config.toml
hidden_size = 128
d_shared_expert = 0
router_score = "softmax"
beta1 = 0.95
Below are experts of layer 7 (counted from 0) of a mixture-of-experts language model. Rows are named up (a neuron's input weights, with its number), down (a neuron's output weights, with its number) and show model dimensions 0-127. Each number is 200 + 20 x the weight over its row's rms, rounded and kept within 0 to 999.
Before each expert's rows: "comes before" lists some tokens at least twice as common just after its tokens as in all text. This comes from a sample of Wikipedia text that the model never trained on. Tokens count by the router's weight.

# expert 0
comes before: " of", ",", " in", "s", " and", " was"
up0,206,201,172,176,194,203,182,207,202,190,194,198,208,208,217,190,201,199,214,178,202,181,154,222,184,176,227,188,199,201,182,217,238,181,233,207,168,199,236,212,184,193,240,216,207,169,221,203,205,182,204,235,182,174,213,160,218,153,190,196,179,202,198,217,202,185,199,156,223,221,195,155,193,204,220,186,188,207,159,222,216,226,213,225,210,193,187,222,188,228,185,172,224,231,176,214,186,192,184,163,165,192,184,185,233,229,214,214,193,208,205,182,203,192,215,195,209,192,164,200,220,174,201,191,204,167,218,217
down0,204,205,180,208,189,190,214,183,208,227,191,209,220,222,249,192,190,245,227,203,180,197,201,199,179,220,211,236,251,170,219,198,239,183,207,207,189,222,205,211,204,215,196,210,186,202,204,189,235,195,187,242,197,215,190,227,184,197,209,206,197,197,201,218,202,242,215,190,192,187,213,181,169,132,200,189,181,187,214,214,189,206,165,213,213,205,181,177,219,198,194,192,197,221,214,240,195,206,218,188,171,162,200,166,248,195,203,201,215,211,213,193,157,186,208,238,213,188,192,215,209,208,199,194,168,188,191,223
up1,186,184,196,186,185,192,188,205,213,227,208,186,210,188,187,227,185,218,212,210,219,171,187,190,216,183,212,216,198,227,232,201,193,227,212,210,203,223,230,153,205,217,215,184,193,200,203,218,149,225,180,186,191,246,193,215,207,210,229,187,219,198,184,238,217,189,221,220,237,201,183,203,210,206,176,200,233,177,191,227,195,242,197,207,205,219,211,192,218,232,179,238,198,218,180,209,198,219,206,204,224,167,190,173,210,154,228,167,189,193,183,184,193,200,248,197,183,177,229,170,203,212,222,208,201,188,222,169
down1,163,240,188,244,226,203,168,202,208,182,214,171,200,158,152,192,195,193,210,180,209,201,217,169,192,224,179,216,189,183,230,186,230,222,221,223,203,206,178,187,198,211,228,181,190,177,221,192,179,217,195,156,196,228,186,216,207,227,224,191,167,215,201,240,177,201,213,217,198,195,196,204,206,230,157,240,223,214,219,208,194,225,192,207,197,198,205,185,209,175,198,192,216,162,199,188,229,217,200,177,210,212,184,219,213,165,190,190,200,187,200,238,185,197,204,193,170,193,197,224,185,197,200,187,201,205,180,156
up2,225,187,227,195,176,209,202,174,226,230,209,200,184,221,244,218,200,226,181,196,170,223,191,192,190,162,181,178,168,222,207,220,189,205,196,192,190,189,229,182,191,185,179,202,217,245,191,168,157,199,196,224,193,207,200,218,195,185,184,216,194,180,243,209,173,192,191,217,203,189,186,198,176,203,157,198,221,190,193,198,238,217,190,163,228,218,174,181,252,201,221,215,205,172,204,189,216,181,189,197,234,183,189,232,189,221,186,208,210,174,204,221,190,194,199,230,193,214,185,195,202,211,155,210,208,188,196,238
down2,237,197,209,200,198,221,181,200,211,206,200,213,206,186,173,191,177,237,193,222,189,230,224,169,192,208,168,219,207,199,213,191,239,197,204,191,173,190,206,227,174,195,232,190,194,193,224,180,172,217,171,191,168,148,206,210,195,187,196,212,186,166,205,199,207,143,178,231,207,196,208,195,223,211,195,184,190,190,200,211,223,209,247,179,220,184,224,209,191,196,172,203,200,170,196,159,171,199,184,205,209,224,238,204,221,178,152,183,199,184,199,189,246,187,209,202,221,186,202,201,214,211,205,224,212,176,231,198
up3,195,190,156,168,201,171,206,204,204,194,198,189,216,183,189,176,209,231,186,219,199,210,184,208,224,169,209,178,209,222,183,200,216,196,200,244,188,184,188,190,223,206,207,213,215,203,203,189,191,192,183,211,160,184,173,191,182,227,194,170,193,194,227,179,157,202,161,237,171,183,167,230,161,201,191,212,202,169,212,230,197,220,189,216,219,207,207,182,278,203,178,158,212,201,218,214,213,209,204,202,200,190,192,217,179,179,194,186,179,177,184,233,197,180,221,202,234,221,168,198,218,213,193,200,208,194,203,199
down3,172,209,172,232,190,219,186,208,174,250,210,212,197,186,200,205,216,194,202,204,197,227,207,213,193,195,161,238,159,202,176,232,186,191,196,199,169,217,219,162,192,214,193,189,226,201,233,174,222,208,221,208,199,157,196,203,194,171,195,180,199,192,237,178,183,204,187,204,184,140,187,181,212,171,171,187,183,176,210,212,206,192,172,175,189,210,214,208,219,208,220,168,208,200,217,187,180,190,230,187,212,160,202,221,164,218,200,206,188,228,220,198,188,219,198,223,200,231,185,196,227,218,157,197,192,198,206,187
up4,177,196,217,213,252,217,212,203,187,205,196,226,177,170,243,204,208,208,204,182,159,180,208,188,251,195,223,212,230,163,203,210,214,188,203,185,247,196,198,199,212,214,188,210,207,222,232,206,223,159,202,208,178,175,200,192,174,211,196,178,151,207,214,226,181,183,210,196,190,208,205,172,190,209,204,168,209,195,176,214,213,228,222,229,190,186,184,194,209,182,219,211,232,215,223,220,206,190,190,208,188,179,198,187,200,169,165,203,195,199,180,139,198,188,191,220,217,187,179,190,203,199,177,186,210,178,200,236
down4,172,171,193,182,200,213,188,179,212,215,206,197,183,193,203,223,195,161,189,166,202,209,203,194,211,223,221,189,201,216,237,181,222,206,218,172,241,199,185,213,204,203,172,194,205,209,198,190,186,207,187,163,221,211,176,203,235,221,217,204,183,212,207,202,207,147,220,185,196,193,162,202,195,214,189,207,224,188,201,166,199,204,179,203,230,178,203,259,173,178,208,206,234,191,176,236,198,176,155,239,215,195,175,209,224,193,196,207,192,205,190,225,214,188,189,245,221,175,188,208,182,219,224,204,230,213,185,172
up5,232,194,207,189,245,209,213,191,195,163,219,206,234,226,180,208,210,189,206,158,178,186,228,195,171,197,205,213,206,207,217,209,211,205,162,232,204,216,197,189,214,219,242,190,204,166,216,229,219,186,204,209,194,197,180,222,200,221,197,195,198,210,237,163,229,196,166,209,192,186,186,196,164,200,175,203,197,204,192,216,123,183,187,203,204,208,212,205,200,248,186,176,188,213,233,183,175,180,178,193,217,202,200,177,220,217,209,209,189,211,184,189,178,182,182,204,210,194,211,186,195,176,206,238,235,177,211,181
down5,221,217,189,193,202,214,188,213,144,185,217,220,216,207,186,185,224,237,203,191,223,220,237,194,158,210,185,213,211,174,201,203,189,183,201,173,193,186,227,206,203,221,224,191,206,210,233,218,167,192,166,168,191,196,207,196,216,227,204,215,204,235,196,183,202,190,205,224,198,195,176,192,178,179,204,202,165,203,177,239,191,205,184,198,201,204,225,214,231,203,209,165,244,239,179,230,206,183,202,204,199,205,206,190,229,173,164,193,211,188,195,246,186,199,206,216,220,253,215,232,182,206,208,211,195,191,230,182
up6,201,246,205,212,164,166,204,217,200,194,195,194,198,215,207,211,203,195,189,177,188,219,188,197,182,203,212,214,194,162,218,252,162,210,209,196,200,187,202,192,176,191,186,220,204,220,165,213,172,201,179,198,241,196,251,148,194,175,253,214,207,186,191,247,203,197,209,197,176,210,213,205,192,203,199,199,202,182,202,198,219,223,206,197,219,185,188,177,227,224,233,187,191,201,204,195,179,202,184,207,158,206,204,221,214,241,197,214,185,206,174,224,184,209,218,239,202,190,217,196,180,205,173,175,228,225,210,228
down6,201,217,187,210,197,184,205,212,186,215,186,221,215,207,190,229,214,173,197,225,245,197,185,174,170,195,209,185,225,187,205,198,223,208,197,174,173,198,228,213,193,188,214,197,187,190,196,200,205,190,196,178,214,185,209,199,204,212,213,163,223,193,224,249,192,194,221,189,172,190,201,192,192,199,200,222,179,151,199,187,200,191,166,196,203,187,178,185,231,230,221,219,234,248,179,196,196,225,163,216,195,198,219,150,167,226,199,220,183,249,220,189,191,199,197,207,229,220,212,251,181,220,225,205,191,223,197,227
up7,218,220,224,213,188,192,170,187,201,192,199,168,181,181,209,207,224,180,194,210,184,235,195,190,224,209,189,184,211,207,181,206,169,179,181,175,169,197,228,194,209,204,216,222,227,247,207,176,211,215,185,153,179,185,166,194,222,172,206,178,222,199,212,231,191,189,182,239,212,181,209,198,209,207,219,223,190,179,233,182,195,165,197,203,207,199,171,212,213,206,200,210,180,218,231,146,223,220,210,214,189,205,229,198,174,173,228,204,192,156,173,216,183,171,190,212,219,171,224,187,195,219,198,212,202,211,220,233
down7,229,216,185,223,192,194,222,184,214,191,172,213,218,168,168,192,200,183,211,193,214,193,196,180,246,206,194,182,201,159,201,217,187,171,205,224,216,197,226,174,193,186,199,202,193,195,204,162,209,184,153,212,205,208,234,205,225,209,221,210,201,211,182,219,176,183,215,192,165,191,191,211,219,269,181,212,226,173,204,217,201,183,194,164,215,183,216,211,214,202,215,215,192,190,184,206,183,199,225,195,205,186,195,217,196,234,254,200,182,216,195,209,185,183,206,229,152,205,189,177,169,222,168,166,199,186,183,201
up8,200,164,193,161,208,227,191,215,200,195,222,181,192,190,237,201,192,190,207,176,215,201,209,190,199,224,211,187,183,225,179,151,184,215,194,191,173,166,221,229,162,207,187,188,153,197,183,170,192,212,217,203,213,199,173,192,213,195,200,190,231,196,221,237,199,181,184,222,203,211,207,207,222,203,231,240,213,210,211,206,236,170,222,225,215,214,205,215,195,202,179,156,191,167,191,194,205,241,184,218,173,188,175,177,235,202,188,202,196,154,234,231,188,175,207,197,175,184,198,202,185,204,207,203,215,194,204,228
down8,224,172,203,179,204,179,198,226,238,193,195,243,212,205,191,221,197,214,199,205,224,208,169,208,218,167,198,203,191,174,177,207,168,176,184,170,219,214,218,244,171,188,213,188,167,219,229,206,205,198,228,171,199,204,177,183,218,170,194,223,193,190,214,209,197,260,217,201,206,188,227,168,182,150,174,171,181,207,184,209,217,208,194,207,197,197,189,243,225,170,213,206,187,214,192,217,178,179,200,172,185,171,225,212,186,211,217,186,207,199,230,205,190,221,209,214,207,185,173,224,210,193,230,179,213,198,210,184
up9,209,209,195,216,182,190,199,177,198,189,195,206,198,187,166,210,210,197,231,210,156,187,221,196,202,191,206,161,157,195,209,195,176,202,189,231,222,200,212,210,239,167,215,205,167,180,200,223,161,211,203,239,205,218,212,234,177,194,216,169,180,172,140,169,180,194,184,191,200,203,220,183,190,207,198,202,204,199,175,187,184,204,231,183,232,185,229,227,230,205,186,188,190,193,221,191,197,195,191,223,213,212,219,206,187,160,244,220,224,175,242,210,220,202,208,205,229,180,221,191,224,201,222,220,187,205,197,202
down9,232,197,192,216,209,211,199,207,172,210,227,205,166,211,178,207,200,234,211,206,166,199,195,222,188,197,157,217,216,162,210,175,204,185,216,223,202,203,194,217,185,217,235,216,214,215,215,207,186,197,162,204,225,158,196,238,146,206,194,189,211,191,215,200,217,247,196,208,198,193,193,218,178,146,225,178,213,206,216,241,172,194,227,185,226,207,208,201,203,187,193,187,216,231,188,200,195,187,212,170,199,172,225,241,171,180,207,208,207,186,167,192,180,192,195,204,229,195,192,237,222,186,201,203,210,195,194,223
up10,182,148,222,203,199,231,190,199,200,210,204,190,210,155,212,197,188,198,203,173,223,220,216,193,246,187,170,159,192,215,203,188,185,205,173,180,192,185,194,209,196,189,205,196,222,192,254,221,217,201,212,189,190,208,208,224,200,198,171,188,204,189,220,216,205,186,191,259,213,160,155,196,209,208,218,184,182,200,180,223,184,220,188,204,173,202,219,251,219,208,208,244,214,171,197,200,203,209,193,234,216,205,207,197,250,185,187,187,172,170,207,195,195,193,186,212,206,196,211,188,210,214,239,185,185,171,205,200
down10,197,187,231,233,225,185,169,219,190,209,214,227,177,177,202,242,161,187,185,200,195,171,239,201,177,215,189,176,178,189,214,176,187,206,181,192,219,222,217,155,165,203,220,195,213,211,194,204,225,202,185,205,175,204,194,218,211,196,205,200,221,208,186,235,201,192,241,195,207,214,217,224,147,158,192,205,248,192,225,174,184,209,237,178,199,197,188,228,194,227,209,212,209,210,174,150,226,196,175,195,195,184,184,228,219,187,188,201,180,198,180,193,179,215,195,196,207,200,221,172,194,198,187,181,223,200,197,212
up11,176,189,188,181,200,159,211,194,223,191,210,210,199,235,199,183,208,206,190,233,185,179,231,208,170,194,226,186,182,180,201,212,209,207,221,185,203,202,179,196,221,207,186,227,177,195,206,203,232,266,202,221,199,205,219,209,200,215,219,199,181,190,180,248,190,202,212,165,177,169,182,217,141,200,193,220,210,191,207,196,198,193,184,199,200,221,151,176,210,198,212,245,197,213,184,184,254,175,190,207,204,187,213,185,224,176,225,175,220,198,200,214,153,193,212,203,192,202,171,210,165,218,202,206,212,196,194,198
down11,154,207,218,259,201,191,182,205,231,219,186,215,186,202,225,220,187,137,195,202,194,222,186,233,209,178,216,172,176,196,214,232,190,194,190,182,205,224,202,173,224,232,178,203,202,212,198,195,172,193,214,218,228,207,227,187,190,227,176,206,198,180,186,216,208,188,205,164,168,202,200,200,246,188,186,208,198,203,212,224,199,186,187,210,174,205,177,208,183,175,194,209,146,195,229,194,179,200,193,206,209,183,188,191,179,225,189,188,216,186,189,209,226,175,186,169,206,210,208,179,209,249,184,231,199,211,200,177
up12,223,198,209,191,199,210,224,214,176,205,210,173,241,192,221,206,220,209,167,192,216,184,200,200,220,191,203,182,183,250,199,188,225,214,203,211,178,175,208,201,221,216,180,239,207,198,157,200,200,200,215,206,230,163,160,184,194,208,183,224,208,226,160,210,215,170,233,199,173,193,196,155,213,201,194,167,219,188,224,198,210,191,230,160,177,217,198,216,184,194,201,220,243,190,174,197,203,223,241,173,205,197,182,176,225,227,201,200,217,189,232,229,229,226,205,218,200,207,206,210,199,202,184,187,236,202,207,205
down12,235,210,176,211,197,227,213,177,148,214,203,164,235,217,231,212,188,255,193,172,173,175,193,208,167,206,174,173,214,205,212,174,193,195,207,169,184,142,205,192,215,223,194,199,179,191,203,177,198,200,206,187,192,178,186,206,203,205,185,172,204,187,178,183,170,210,199,233,175,238,189,189,238,185,239,203,200,176,191,196,222,200,212,190,217,182,204,233,194,202,186,221,221,201,181,187,220,215,235,201,184,202,211,198,201,187,170,185,235,230,214,188,204,211,220,222,185,200,184,240,199,200,192,205,206,213,223,210